{"num_hidden_layers": 16, "hidden_size": 384, "n_experts": 80, "experts_per_token": 8, "d_expert": 32, "d_shared_expert": 0, "hidden_act": "swiglu", "moe_layers": [0, 1, 2, 3, 4, 5, 6, 7, 8, 9, 10, 11, 12, 13, 14, 15], "router_score": "sigmoid", "normalize_top_k": true, "routed_scale": 1.0, "balance_loss": 0.00512, "balance_bias": false, "init_std_router": 0.00773, "lr_router": 0.00124, "num_attention_heads": 12, "num_key_value_heads": 12, "head_dim": 32, "vocab_size": 36141, "norm": "rmsnorm", "norm_place": "pre", "norm_eps": 1e-05, "positions": "rope", "rope_theta": 10000.0, "rope_fraction": 1.0, "qk_norm": false, "attn_scale": 0.177, "tie_word_embeddings": false, "parallel_block": false, "init": "normal", "init_std_qkv": 0.0286, "init_std_o": 0.0355, "init_std_up": 0.0409, "init_std_down": 0.0409, "optimizer": "muon_hyperball", "learning_rate": 0.00603, "beta1": 0.95, "weight_decay": 0.0, "lr_head": 0.00549, "max_grad_norm": 0.5, "warmup_steps": 200, "schedule": "wsd", "decay_fraction": 1.0, "decay_shape": "linear", "final_lr_fraction": 0.0, "batch_tokens": [32768, 65536], "max_seq_len": 1024, "doc_mask": true, "train_tokens": 431900000, "max_steps": 9510, "dataset": "wikipedia_en"}
Below are experts of layer 9 (counted from 0) of a mixture-of-experts language model. Rows are named router (the router's row for the expert), gate (a neuron's input weights, with its number), up (a neuron's input weights, with its number) and show model dimensions 128-255. Each number is 128 + 24 x the weight over its row's rms, rounded and kept within 0 to 255. Numbers have three digits each.
After each expert's rows: "mostly gets" lists some tokens that are sent to it at least half of the time. This comes from a sample of Wikipedia text that the model never trained on.

# expert 51
router:117138121149157104129128136071085094143138100152115117135103154118106148117111086166124165147155176105131156120159113126191108139077108144103128147099135133158095103127128130123135134122107141137129161119133141124112160112166133146148182094155148111102143146162156121145160128155122096141121118115129124095172087140106144153137132126086143142140135158106117143104089174138115109118195
gate0:158143121129133080150128115126107105181130129119114111105125173091147142154144126165086125152135106108141096134105097148132188109118130127123120128107141146101143124130148143113079138112134171157126195163110111135098113124130189140111097133150145143170128153116128171119158119079164112175119118106095093101148111099124107166154089121136124120139131147132123155128159146092142171121147
up0:139144112128136104137088095134111143180129092107127124157131105105116140114127115143130096123133091112123142181148096155155117091149128130140179137116116122143106098148157086106074149105152088142104148182146130095076143136129111092135123126070189132134134123110129139110140081121104177130151147093153143095098129153122156148150117103091128154158135123126130118120154122135140120104113
gate1:125141092095122151118108119108094120126139151152150131138081116100166154126153113151116111159077109092122139117134145169148184096099072126162138165063088135135111119096170163180137095165108088116137154094124076132093118101155129119177131124173140113115103109137123136135163129124096117115112121120099143119095177115117146106147120161129139147064131159150131150138095158109130140127102
up1:133087090117163118138145101137125134127175112131148123094113168115111090131119139104109124154115115101180162147122142116100080126135075135085151098180137058126158117135105114109127129082144162163179101128136119116150098123168113121121120127118163124120132130095091146122140093098134130143116115135156103075158069111139130126137130120145121131066132140115118151168155122134134119093118
gate2:124152190159097108120152134149116149065118132104119122133111099094135157137165128157081160129141145158108189145175141128168091125121095129095102145116101110097089132130148154094151127181141134143156144129128113096127142160106127145134119152115153123117132116124126137109162148159112146172147131111155098110154114135155094140163123113123118112146093153171103149135101124153133118130088
up2:106115102121160131128115132163128132107160119121130135105098101111077143118118121159131130119109145122112112144135085106113096211113131109150138135096126155128111079163178158119133122106115128096173161172119127135190099107219120124168099124125105106136120100143110118130146120110137151153154145119153116105136122139106161136118113118110149087184119171125144115115109146141136078107162
mostly gets: " General", " member", " Council", " head", " District", " director"

# expert 17
router:171094102149108142083130142116066110142148114127095100149110120157091156143107076123110161136159114097124150121113129120135133112113130164158101134156143149120133095136104102158148162145141140167140105106129113083123164134138111091129125136094094101143130123158121134163119125160117108138117135147086159101139161100140144106132098150166137118099139107106134094116142129168097090139175
gate1:118127158124154081156101148152137105128135156127122126079136161124114118111112168118100113134168130119138132155150075147147118113111139150124115129131113165115153147139144127162128132141144133183153153152142157130150128109104129123140130141132084144160106150133111117175141160133123106128122127124120122129088135111158114132123154152165099140110102117098100132097124110116109127167147
up1:119068141138105130109084121131114088126099115127121125087115148118119175142086129170133146139117138160171133083102132108111105143175091148130117099103109147118120108159111124143113146157101170132096116139140130152168168134131094138129098156098124134098166136120138151128178148189135130132139104127118092169120121154157115187138146121171093160096081135151126122087121133129082129101139
gate2:166156142136178100175132130141124090175110115090090153153127114109114104134138096145100120144124128116140119169145159119168132022112126136134110127169115160125148109134158146132119133137152128114149116150136094141121128101105114115149134114088142100155114158153130129123155126148112149113112130098132167135138213099113130109098122123154125147093149117138164173086133097124122138131110
up2:092158116135134158162092127148147143142081138159124125142127118116132141078099116101169112130136129119138107113146079113115136146130069127117143123143124124123107117118131109185117119098079116130152096105143090115103092136115101103171146118087134127124147127118113129119124114129129131194167099111139142100115119169123160096113151156133131104138156092192123097127147133152148120124104
gate3:166131126143108142120153137082129156130103116118116171112117159156094165149142143165136131143135132106129094099164158135105171147111131130140072083118160133133131134133174108089140134103137146123121093107153120137138128139110126144147092101172142111119140112120124132182128152139118125185109144108125141110083136127143150148111087137120117124117129090138191147127179132119117146111134
up3:139137104082088152102123120134102122095165119118080127141140089150087154142152124139151143129103138107133104153152081108133109136101111154147141178105101132115137097114139151113138149105138147157101138040107112122079129091119141125128119120151132131123144114165155126129117071117168129133103108114058122078148120095105131133078133131143150136018094091135131196095119123152118125134131
mostly gets: " The", "The", " the", "the", " named", " Los"

# expert 45
router:117100147149112090082155149095069114108147123121068091125111162121091146113107100136132119133130123095104158115128130154150113142102124121057154156112146119094109087104155156127123120123137147125105144116154120165131132138136133141134103111154195128107129146111170109122169142125130112139132134157102128083147102145177148151135108093103115119161121153121127110096101138166087110109109
gate0:093106137136113103140122085167123174159091140107083123137131096130121155144120083143181139139119109127109128128134099119077156156133111103107142142118141165078111117098086140098152160137118128131103099138085122136144120081153102102106077155123129115108119152172150138152135138172107132111145148098121137173098118114130126138119144109116162128134073127112140134126105141126082105091096
up0:149112110126147132132131108133126138125138133131137105153139111138176140164154110124144144110140100183121142168116117137119151123150094141117164172159111105132147131083151124151151117091183093156157102123143117136099125133145111075143148117068126143131131150102134121145106140137168132115147131103126161135131093118104085108108127119117131147124115131199133152135148163100138149134140
gate1:162132121130096144159097122113093114123132090094140126119143152157151177106167167142130134147115147154103141100141142091137086139147186107145123146128119084129110126054153162119164108135081186125118107101134078154164135099154162160116058183068116114136108154111157126140097102139125100161140060128121107109110088123068122096159125145128113118124161117081140113106106100118126124150114
up1:127146096102094073108121128121092126165107121085111164118129075137128146123141160156139131100150143156109119146127153060100138163128146085152137122187158110080083122096099099162140141120154120135107163132137152133126146071147146102111130106121096103122102123138155118122090156125152173107170110175121122149136118082143121091168144141135159118115127114071115171106104164138131097108134
gate2:118130133137126108105110120130146119126095134163176118123149137109121191129106132092110156097121075144101137111162069152102165166123077145110107120112141125071106116133142117154108136101145124107117084154152143141146152129092087096130139152124151096150124141120146116120104107122117142190122145141145124119116152134126089111118170152127130173107140135172133117115140124088081139129153
up2:138139120139134183152110141106160135172122145112116138170190106097142117097108102118093099135069124092165095102083096130148124159109130112134128106112100104123174058164150105158110117107168151138122139133117112099142136102097134125126143107148108114101107095119149114141112064115105120161116122105139085112160105137138106165072138167090130144125129113092086108146114102107095115143131
mostly gets: " Ch", " Ph", " Sch", " Z", " Bil", " Car"

# expert 49
router:129123133139123143154104122131120143132144106099094133145130122145053140154134090114132170135100127113130143108096153149156128133102090142056130137120159125144136109131166103149118123131095149128094141101140121158132166102125131164097114092136191134101110118135164087104160147168142146117134137142100139089145116117130138129123122116090148134152113141121146107068151146152147136121140
gate1:165097095115132103105090151112163145147108133121142122128133116181092117106120125122172094111154135148124160107128104126130144189126117098135173115109127116156147085105152138140137138139121125130098100149156120105166133145110125159100128120133185113145120095149110137119171143146106130122116149138128148111162091129143126111119160147162133108130155116106091154170060105131121098120106
up1:130133146097150132127133103113092118110098115146115141136151120161152145102114128140101111125140178164119110152115140091114132114110099138169073142149127115102127150148093140121117117131118119140180176094142136137162096123157118128156148145123125089137092135162096159096111133155122149149092145097108153089189128111139132121135110138106130156112103095079112088128111108163109087158134
gate2:123126130141116142134139159135125069164146112109102109125089151132200123111082124120194117148093113096118095136159091176107100095122169095166082139105133172133095127132143135083108106102095122097134142151171109121098118099111160100169131141118166106144086094137164092110164123130121112132111153157110122126118123139094115152103136151129123139110096119159103128137148123095115131131123
up2:129130122147130098135156101144103115135084101130136142113152141125150164134127103160147114147085151138143111101152129127157156124128133109124147150139122140166151155095091112189152153130120068132114145160166164141109090149128112122122097156151127130147142139133157086125159135104148105148152117134095113124098161127153139118112126147111107128102115105123121080126122130165102123125155
gate3:167131106175143091135114117152126176113105105104123127143134140086168088151132123125136135165152104177187138109098139141132159125140121123102098123154105122105110153136119152112164140083099095142111136122131113150154132110135150154096138108123105115130116129141150126172141136100102133093123104138133173183132125133079140090106158087175117158177118147103142117138140131115159071121119
up3:163151090126120111144133142101127126112147110099158127082151153113166113156157104172121139096098081133114149115157057088111131161134179131134125105146134099189102171124108101122107140110160182144122101137128153157132116105121130143107108123099118134134115120146137138128144107132106121128113119135108117110126155128102143119184147104135157129132141142102139135131133084101148073143120
mostly gets: " N", " St", " P", " F", " Al", " T"

# expert 28
router:129141087156117141135146164095092138108155125134140157139127132127090117157107076140120155160149125133148151132088130148151118109125099158113100160142185108111160108119147114150147215116108143164111139121141149118124141124142158158126117140134131083103113173144120096122092150112155154097101117129103132140149144125133168121130141128203151144091143111096132126110113105148143072118185
gate1:113105163106164137158140136148082125081139108088150130095148153102069107161107152083133103145124138132177151142104099111128135164136142148134159136120127145161132138145162144112151120153156119134149147163127165100132101143105160115107112127149143141082132124186154140130114125128157120176145141143154086129165061143170099126084114105118114143106140095137096107113090122126084143109150
up1:113182104142140154163177113110138161129139134100133118126140124144101157114139125109107144157134072153118150120090122124142138122155139108142113148160140127175146136139099151149138104142121136125106087153139085119135091085159087106155127127107154141156191114136130089182145132101138097089131098167126117153092126131136139111128106114155136070097159110096101148129147120142088141092087
gate2:096146083124112118137146156152131122177100124151071134162133115136100156108152118127132139131179117094105123109090140092085132131146150127157140102135172147095156119105095127127136131104123139136115117126127100111095102113158147168068128128170102116120106126164123148178062140160115142151098121113117157140103156121132125139104131095184137133140121074142115114185135136169142115125156
up2:080145137096135154141129122110118127091122140153088129134171098181180131134127172136171124129121151146111101123127106105118133162106154117143144135107134150163125159097135104113115097171132081128147127116106111135117126106133133122103146161130084186100134156128113144109135136133108134108104166147130084107086110132126091117159128155057146169152132117095143143163129138111123149151119
gate3:066119121142125132146130170140144112142104111117176104152156149140116110166138124141127114119167129134128151146106126098146150151129152098146110123152084158146161121150125116163139087159122120158121134140156129122173104151082098155137147127091129134126138141120104142095133176134143124106143141120157121143148123187159116143167125130126130115119186115121072136149100135114145157105077
up3:129140131124165103155142115094098113152139129145154143105136146112089119124096099181148120128126153128118158171142082106138124137127116168112142071145112175134119112140116129116126097124189172103103106107127129121091135130113101119094119140148091132123154135111133112119134097140123123167153114096138113106079152139137115101106150122128108166158129104187133130132116148148145122134126
mostly gets: " the", " a", " an", "The", " The", " his"

# expert 33
router:131145184179186128094076137133101148146163099131103113151150152139086102130132097135147136138124113113115144113167141135117105099117116144110085159151115142135135098115162123134121152138119123096136154111101124127113122142131135130158119126090154145139138123146130109079140163147155115139109097133125164093130129148124149129141155136127145139153119115150114174164104128130124067091143
gate1:101099138158128112163101137113070148151130157144195136120115128120103128132128113109101147129159142141103100139125141108117109166128125139122131078135086118133172101119147111161148155122119145103108117133119114137112127107130140073136083108165154112129121111116134112150133154108153159107115161134113124146151119086100105141132120200143107137134173136136092133097115150089105134124152
up1:172144088107105108110172145127134105125150118145163141160136119127096123122138127113126121090126120123128106129120180151107101135134109156099154118141182101154128102133157149107137101117124130137133158096128114155100133086143109112085123121134121115129145107125108109143140112132151147096097158108151188187116095116112143112116170168114121153109129149145087117138136133155130115134168
gate2:115128146150119138159100153101158110159121116139152099161141159067158112143193125172138086084109198108159138161169143158144134160131151125116137124114114168152110153110136130132133125134129130145100144139135102136135114090112125140114148121137141195123105082142097135090125160164132154108093163132133121127108132103102089134111108147141119146164139125135156153132100146105149139100158
up2:135105110134135130167099099123119094107142148100163074156126160148147128135121193144109096137098134156167078138105148146146125146117157157151102091094115145165139061140097164122147085117124105125141110152094088140150115130131147123127119111127138093158111109114159146151122134130122120138143132139088128135138124167120132108109125132148130106079071125110116138122127103153091115145151
gate3:105136126111104111119102162084111129132100119098168192127127152139113117122109131174139148151173121144117140083137077119143126172096065109143061133134143144125139089099148138159156108143124100127147178153121149120126122162134148154117132172131113132134155102144145146118168105131122126137106098068191105130120113085157153148087121160111128130123116143143090140124113101110114097121150
up3:172116127105151127150136116130136141147159146100081076121182135133133148107102115159091123112127117146128106133143127129109091124092129122112156118083121122142142116123104078121085111134144152112121137105096093093131137110109146126113127144133082115139075143126132123164127075132111186122159146166171159125184096111124110134124120111156125134111150137126134113137091128127137161097107
mostly gets: " years", ".S", " century", " There", " Years", ".I"

# expert 60
router:078170130136130130105136138085101160124139121161096113092159145149081131170106098104110157137125119089139179124109089143147114112095125117139109160122152137136151157143106105155141184067082102138119140125099133143112129126133150099130146158150104163119115109119118075118127105088123114124132127092147103091154138106126145134118122133109126120099126143115154125099175157135131134106141
gate1:148061164107127122147151135141119127151096121114130112126103156157054129164134140150099190159145144090140110147164133154131122099109144116117112106117120118126158163141106183123131123063112112136160076133173131113166125130145140110144110132123132124145124131130140092156119119115120107126149092126186115147122146174129190133107171145130111133130084102138132138110141139119129122167112
up1:183126094127114149147160138101128122105167107154148125141112135114098145179141103172123132128127132127148126083174090088113148108137147127115101091161133157120133109139107127130099113115161176149116130135125132128109127132111112095155063098128137120093094109155118118110168115162089113174153131134193103113149090093142092101106162091102076081159115129111122145160134161107112105112146
gate2:127115124139164110089135124165120155074124152138147112075105167112160142154137108161124124131110103117166116137141120142100080122138121126112076134078136139119151149158160116135111150114132161140135203104076145106117142111161104137124113169169141133145119125174125121116170069135115126158128190121112153154105145130122190150145078138106120108148143104122114153119151104133118156105122
up2:130096129103077068118128133141090123093147133124128146133123165144078134115087142087107117124147130130111151103113101104140132155134157098162127143124106115106136131153115114149095093125121081129125170155065103101142119119135111143178107117133138116166123138098115186118192121109111096155117116153074144116171091102105139117104084174159127117125095170113119125127155154129117108160174
gate3:142160187125154127141146121122140127110147171108121147159150106164127102124141101163116145124118119117118168170115131146134126084118143095075176121148143116090098153114101134161133164092111114126113122158140149131130070124119131112105113124117111097146082119107124146152146123155144165124142104123154128131130161107133124108141103155135143134093142149113166142111136106147108108136116
up3:114117121133086096158124121127115153084137123110145125156118136139144118118159120078115129159134155108122127127122098136109178098131162108121165115153081135147139114118134124161137164127137115105145173161117069121114084135146128132124039148159145112104124141134147154127153139138154147161105168166121100140104142154129089109068152128109123158146146188118106159111107133127138113105154
mostly gets: "\".\n\n", ".\"\n\n", ".\n\n", ").\n\n", "|---|---|---|---|---|---|\n", " ==\n"

# expert 70
router:120107160172147174103082121101113163118135112117139099148111185095121063149130119137153136154157115126137173132113156098120120111095079106067147116123164129137162122110086080150134150161099184100120121108117124132120128093108158095144134113114140139149128130125067119089155131127124124125144107155126126085143109129096150100110160138113144138193134129140175076093118127154138108143115
gate1:165137154152162084112082148136146124122131149137123133077121140092139091154147103130131139127130121123143201126142131110128140163131138114093153141142162121126098166102115157138121096131173152100102174143092122112155109132127140176115132140140152139161117131110090112105124141129165121144061096118079180153078133126170116110133162149122142124147140151147114114130157112134154125133129
up1:126138148136121109133107119115106121154126144103127133116131092127119152150143120124162132148076119109149139128156145126114173096145079093124107118124117132171125125100140144127126129084181144101162126118163126125116169155124125186104124128116134127137105141117078137155133129111093091143130130120147129079120127131131141138079119119104142138139122053101158090155134118119160137120136
gate2:128108128136123155104121125121072102123140128114156131159089128124132113127132138081162143144139124126096141088161133117079106123138131122115140135127115173085153120100142146154132155099140085086106127096109109163091137168123150115114092125139123109117136099131147118153130091139099101137165167121123108105106150142114127160162152146099116112132116121098090123134171111086149087141098
up2:098164116133139153122136109110115124138110144134125130119148133118097128169144168125142111111121115092109142083156141090135123086128093111127098158125157144122147143156120137109131138111177135117126169142115117125089131157150117145088090137169145114151099134099152155133109127152164144113110053172149141094157152181125183128058147154130148136097123117148110088099155104138092099148098
gate3:139147092129149185138115121103139099118110115128161104117172133130128105135118137127156123159157094107118142145105139120163142130094121134107134087183125188129154101102111132142133120141115129111156129108103128172151119096102149084104123126122120088109120139147145131136161145138160138148141058125161138100121108145130153134099139126170145101111144107147176140173087149114104128155085
up3:135175122132179113105117136127118080126140121131094113121132154125095114118093152141111116142101133106177121135126121057135133174132067141145107092148114154126137131131100130173106160163093174127114124134154150095141163107142113142083106143147114194178089188119164128109129160164107128124138141130122121142149121114147162113104120134130117135153113137115115115165166098147114114160088
mostly gets: "as", "ap", "ac", "ast", "oc", " population"

# expert 29
router:156108139139146130111142121098124130142162099106110100106128105115090109179110123110160145098120145109118187147104111142181113142102130124163107131143142138120120136171123115154115116119144132150159108160142142112080163098118169118149154140121121133184134141144125092120126118117125114098142142129139122115144111140125110131108138154124181116121139121121142116104147156125104089132131
gate1:123055147153146107144127151138114138086103154123152132102122135140103150168156131133106113118106139117133119116124111152126099145094167153159146155101117163128139142135172101104110121127099125127130140094126094132107162155167169113131155129102119139081173139108159131081138128157086105090102175133087120159078144113129159148154149163105145151162137150137117154133157105145135083123085
up1:108100122125141106125117177115091137108107100117213121167140131143116114115109150130094167118125129114123115111127109189123126095149190096149139176153132093161125170166124112126134107098132120131117126107096126126101122121109105135113110125071137118126152164126126126113139170161127160138181149176143112149119164153131142168170128144144127142114117174124117123147142090108152125119138
gate2:133097134177154121124126129112129120137152081078144117121102140159098095134122121101139111121121081112108138147158121173173125069131148107133087113126130096153136138080158126098155133161131167099155140152148169175133126086095131160185085115190117123175164185146104122112136141087132154175136105141108098115135129103135139125168152128145146107108064091135094143058122127146124083103124
up2:103161130148159092159107132146146101124106075110097136078147128119143179138125155137148121104093088181124141087156114090124125115112108109131098128156144146115102108113102135133146170111138151130137165159137154112091109084132117149110155123140140135146140106170102125106144157119147159128097139149136119156114125105096117122112179111142101119116129131142116114144140142141142128128153
gate3:178115137093102139075145095174142125101086156152139155152147147077113154165147140148152137186143115109128131137126136139137136148154077161116120110122112098150124155136079115133111143105153084133175103081099144147139139124145146147153138120137141163173172073131148117145124203155135145109179118098095121135135129167144140120175107133113170126121128107169101141138138180127121127127129
up3:097126105114153142159133109163154125135175141123108081067119132137152118137140081154150140134126117141149152139172144100144120190099132115132161105105093117167128164147120138129147157116079127142148113154112083123094099182118138146100116114103141125141126167129097115148143170139133106125088106101134126106099146134078171114138139136135181135104138138139091113128115135132184148096090
mostly gets: " —;", "=", " include", "|", " including", " Sir"

# expert 24
router:129111156129106175136160106118078131135159147141113116130107106133109133124156128134118133143133114118126178171132168153104141105115130118139106166114170164115134100159152137140116156095165168127148122111107145155121137143173179098140135136117129157111107122131131102138108116158131137102123114122131100123157131110105158139114140132088166158135098151138118117131158147179101149110156
gate0:181187126123129153121100151143138161148121143153137141109115170091139116146161124165147166132103094158161130105062118180129149142149126151102126126127154097098120094121137145140134099117169102165119156150076112116154111120098106124121156101134144139124136120082124120157120158100129121132148135150116148132177128100111102170126137126128093170141115161107135125097110174159154122150111
up0:099119103127139130173136149122134106147101129105132132118125102091136137133127127134131110168141105190154118116130134117105112137119142145099128105162102116146105089133136143062068139094113142162143132146121094102079106099119096125121095103133140138117124128104109104110109097139149166125102107124097130118123092091109084117107090148141137159092128118116123113139084157109143097049084
gate1:120172157124126112137147139099109177128123137130143149117107112163101113104115121079122143150152139121112138100128153109120129132153143105118122146157144153099103110146126125156098077110144182129123131144114101132143096085105139167115095119089124142122146113127147122154147128118142153101133149142111138143136138089118162128151148144190165087084108122140087145120112133148150198099113
up1:059144111137179134160165149120090150120142152150085114171129127121104135133152144159165127149128102152153119082127062121115117172146105163091104117134139162119102127097110121109177121117106115172132153159147100144139162136153164118121145150129147128143154148124154104062149108134135133153116127131135134099123107126121103106114133063131112080145126140143100101091121122124103139120140
gate2:141114108140062132143085154127133107134085129108111121114109122145121155130155136140163104156155142093104119154121168122127071123107126151089146126107113127100143120113126131089151155152105134090137116077154095128174115149076151144108121140105143113170124145142112114132124179156147165151109146128135162132128165149137090090115116124099155124126144121147168098157112114110116135126169
up2:143148114083152125144142157198075116147108101072146114133155165163129134154148118091124129129160121174129094119120162080148164103054131127126127168118126128087163085135181158138158176142118084116133111122152087102115131157110118117150121142155153183123103101099146145180084106110157116105164092109154151108099134175106101151055100160153119101111107131122134123133134121114093138106122
mostly gets: ".\"\n\n", "\".\n\n", " NED", " Williams", " GER", " ESP"

# expert 56
router:120138145189141139088123120088123111114125144067121152102152167140089106161133123131110170136143083091136169104101115143176092138114144104124128121122147129137129140126128108113129155101132158120139130117125147108143148112148147125147130123124143147101113120116070133140118146095113145116083145166115119106151103139131129129130125133170089107110099158133149160099104161139134106151150
gate0:129129116142101109163148115151093130113119176106127147126117140115134139121156101118143154110144127121140121139086127128112113131125150164126118153136128162138122101074188118108159125087126097121090137108151184168117124133114143125159140151160122145107127065127142137129110112082128127110094119143119114129105155120145168103165166115106101131116103158119093165105118130132108116156144
up0:122161129141106100124134137141132123145116117095112095138156121114122116105133126085155145119127111145098109131112172136118093156099092111088130133143161079115143103148142144128099150140158129111142173083150161101117139140139110111087161166129146142101116107112066128151089129113091094107121154128112144124079123129079076107123120088138105127130099134140149140106102126124105155110127
gate1:134169088112121123146130148141113058109135104110105156161135143137118133114183147154125145134108131136135144146143121133190155152140149151133113146146140126106112115111129140119161195122141125113131064172102122123161106097087101124140127110154117110148138126136132153149149099148085130100129125111133111101148137110158166127097170138145138126138128135073121103143136113131152128159112
up1:146119121132113121158147155129150138104103108144158105159117169131077182119125127120116086090117146088170161168122130110127155135136111135162112142103099137152145152126188111128172101134121147100152161177107108123108145100135145135156072126109095154132132151109113123149142145149115085075164134112119128130139118090130101124119106129140163160118148094097143133129137124119109119157083
gate2:113123107156120127124128119130127094147110121164151187105146130104104147117113082148123126130124145137124104184113115122144098129122097151125124072140137172180143141123130140100149159097168147156098109113146162112150147120145135117131153136191145132109139129136076164112140147148129115132143124143120146133101153112103137090118163084140130097108104131138130212112150120097114177144125
up2:124171146120176133120126124151164110117155137167167147109164151122155096166123100108108120125131111140101121130116113130151109141125132115082157105120133118125132117158165130111134133142097154150135145139165075142194148118153130130162181101115162146132143122125149104070141103113115113074123123165097119105109136088140203137117100123119126146130153139097150138102137123146121138127121
mostly gets: " due", " However", " because", " As", " what", " %"

# expert 20
router:133120123113143168136155108122081167141144136148131136135151137153105122138103104091147122136152121110108207132132123137153136106144133118161130133144149128140143131163121104171123127124121139125166119098074131119093133113149151121118109127129109150162134110156140109134118142090150150127153109105129110107153124174151123124126156117123156125121112103104127112138160155150150125117140
gate1:079166103127153134128144131117148135152116134119143108162153147141157122125154109114128138100140135107098122167109077122154191074107148182106098099130176177178114137130157153121138128086129124125155114138114104153144138124140198138132088109176134137145162155168127121124133120102125149121097134116128096130123142107135137155137147123130129135098134165122124144134134138153127155158127
up1:158090124120175120111125112159092126122100127107080123138117182157094100142122141132127118138102135148107127101126144103179129103174107130125147157123155125190149118127139112087157146122138105146177118120132130105180122148137117148150081114126148143143110120107167105089106099062117141106127127108107150097127131143166140132166088162126141109141125149135147130146169124153096174083123
gate2:124116161116115142103151113145125127071072152149107120110169093134099063120120120114088104122123174142098117120129134120124155120135102128117127102080109134157121110125120139114089108116142112105143135141117138130140093170114152127129137128163128153156100126127161147124123132120117117186150124127142096112094171147131109137146124130114126113138087120146187155149104128155108081117132
up2:144139159139119161082114092139132129125158138136105128130145139122136129158106152162142084130097115125131167136098152120118087118107094092103152146123150125149142127104101124138189113160110133094129173115124106126137127104125105162080149098124108105082154135141122113108145153151099103112129128120108097108110146148120096124093123135121119112161133149153071121125113158161122140103139
gate3:151121127175117114142122125132085108176125128117184134101102101096123132151139137129105139141142114110130119135114119145161126095117124140128111114123106143147094153138102114131176145132130087111140135115165126120143076093105114140116090155153099050133141155138114120141143131147146169166135111114160174113127106129105106110115131115151118106136130129183106115125125162133124149125144
up3:137128134141146138137151132111140108199120130112113114113148107150130121120160125123165162120052123129149132166098122136140110099122137109167134127103122139102147156105166158153112136148108090108142130158116135164152100105125130129133108125136136092105106181128106134153118082186117113147128172115139129140138093119124126101114113148152162125131139134153153126125119135131089127120102
mostly gets: ";", ");", " —;", "=", " |", " :"

# expert 62
router:123117134162136101099103106089092161133148113145156102142101140087111125100087106110106154164113126118140162091136141165139107095113114116062117183113120133172122138121118154135106174141115121086102138083124110144093153135147111142102152082095133118145155124172142146105131127112106086108127113114132104099122115078145106133129116086141108120136126089149148107074170145135125111107126
gate0:102109118140143135099160150122111158132133158109141125101113088121107148141132123168102114098137116134133104094118146137152116158136133078138102109128142177127148063110115173194126122104151131118094128181113102125123116110093130085119129149130141147140150144103093118115154139137110108154119178126132156155077125098095122110109136071146134144119115110113122140141164134113144138135081
up0:130112150117181130117143155104143119122158144127088108106138124117142132099124120129095136111119135141134135144150105125148131156126144137076136098131131100120136088159133109143124140149124152089112134201106157149168160173086135132117138105124097143140132138091119131146134128140127125161145155122146152135129135077055109136145091116130116125091172085096125129100098173132145102161084
gate1:146148111118119113148090146101133093140143128105119113104134071125119135136083103114087144105148134071163137106177158107104125132112081145100138118131141180113117141146127123138126135129080162056133127121151116132183167131093117129141101135118144116142138144097111132129068106106105117143172128109075148116107126136136144130122134154121140082123138125156155142110095145163159137157169
up1:158095146144141165131085118123114148135112127193111152119099144125130138172101091146148093131138133154089118150108112093154145097132112127109139079112114168135118139131150116119134116143072092116132127111145143129121116147121151153180120123054138093142108138135161115117115116134135150105143107124114125157119141118145140153124123153164116153159124149084104140112142124154103114128136
gate2:140140140155133098155091152116125108114125182082150195085141121177119110126131148079156143149106095153156160125132136144125147163127123120119140117147126150104128119124165127162115153135122130123110149110118143114108122086121127174122153100129165145104140128094108122143108150133109108126125068120105157139110115146114144099138129105118109041125122129134120176098103097067156148163130
up2:131146129131067150157132129101108105174121136158139165085130116114134115161101138164153142110105140160151154103134106105104164105168151147145178097142102134131116137161106098130169157097137128127104136186073119154154109125108135112125100126171129102138151128156131134143119143092140136139132129120135146101105137103134110094083159117143133114088115122077148104146129112123106128154126
mostly gets: " University", " School", " District", " College", " City", " would"

# expert 16
router:134109166159170129135123130131127125131134100115135096113115131147055129144119092114182135116128105128109165124124129154172120106123098122106147138123158120107144093148135142113134124113136130117124103120181106142119131126123146126104142113160186148145118132145158149118109124095148136122121125112123112124153111115143145147101140088077126130160094151138124113100158131161106088155168
gate0:124098157160150140124160124137147129133103111158142112098110148128134143123146098141142131085139092150112137115175109180114148140119114091116118118146093071125130163142155110133156096103117130113147108122126111138165118145116119159132103116131127128125091137138169136121145071077124164112124142100135113126156118098125168115095128134135107155107110145120160154160110123115116117166181
up0:057130135119094131107123137129122102151148135164119181130102132120135160118165104136152149131101140088133125117129130152127101099171129113113123128146113106135143121136119120151069146104107141128142112132125112167126120184120145143107120120117142126158118128139126165102109105141164115118113101142141110092149134118178146099066131139140118161123159148133151187126130113137141083155135
gate1:147124094142080122140161125131099147129138133153193110107168163134093146141124150114172092134138096092147134100150109150164085107098138090144124131128135083115147121163161163104166170081138125133137114166099127111128129118190141146090113071108142140146115076137143131135127120117152141140139138130137123123137105115102143146120123141113156099143143106108075159165103151121110147138124
up1:120094098133079140141119146098134098180128119115125133125117145131069135133148132087151095150160130103126113128112124107105136113104154125142141099062124121156134159139128081091161131170082092156140154133151179112138097127129157120118092149144130140127143102138140119136110164088118127126087090144113116110078147127153168157125141163118123051158142118146110120108163116128143089156139
gate2:122113150114139146106146149129135108134150105142088137114118106137087146191095113156128150153128131137149118135096095105093134171102120145087134081117121137138173125129178127114166166153137149113129077133135136106145089126156109058154189140103102137147175127107136155135110140117143151128140126197131128123081116114142132139117106096141143123121157138123138084136103119100107128132158
up2:126118141170094091138147142124147113127109148125131137143170106142146171088129158118142106136142140153082106175125171110146104130125163131127147145098139111146158107093088161101124126143141131116137096102173060100118135130083169184137113149166153072113149105142158129149132064160121090117126120130109129108148148141134111122096156098170129130139116094130171110142116151152148158135098
mostly gets: " T", " M", " N", " J", " P", " O"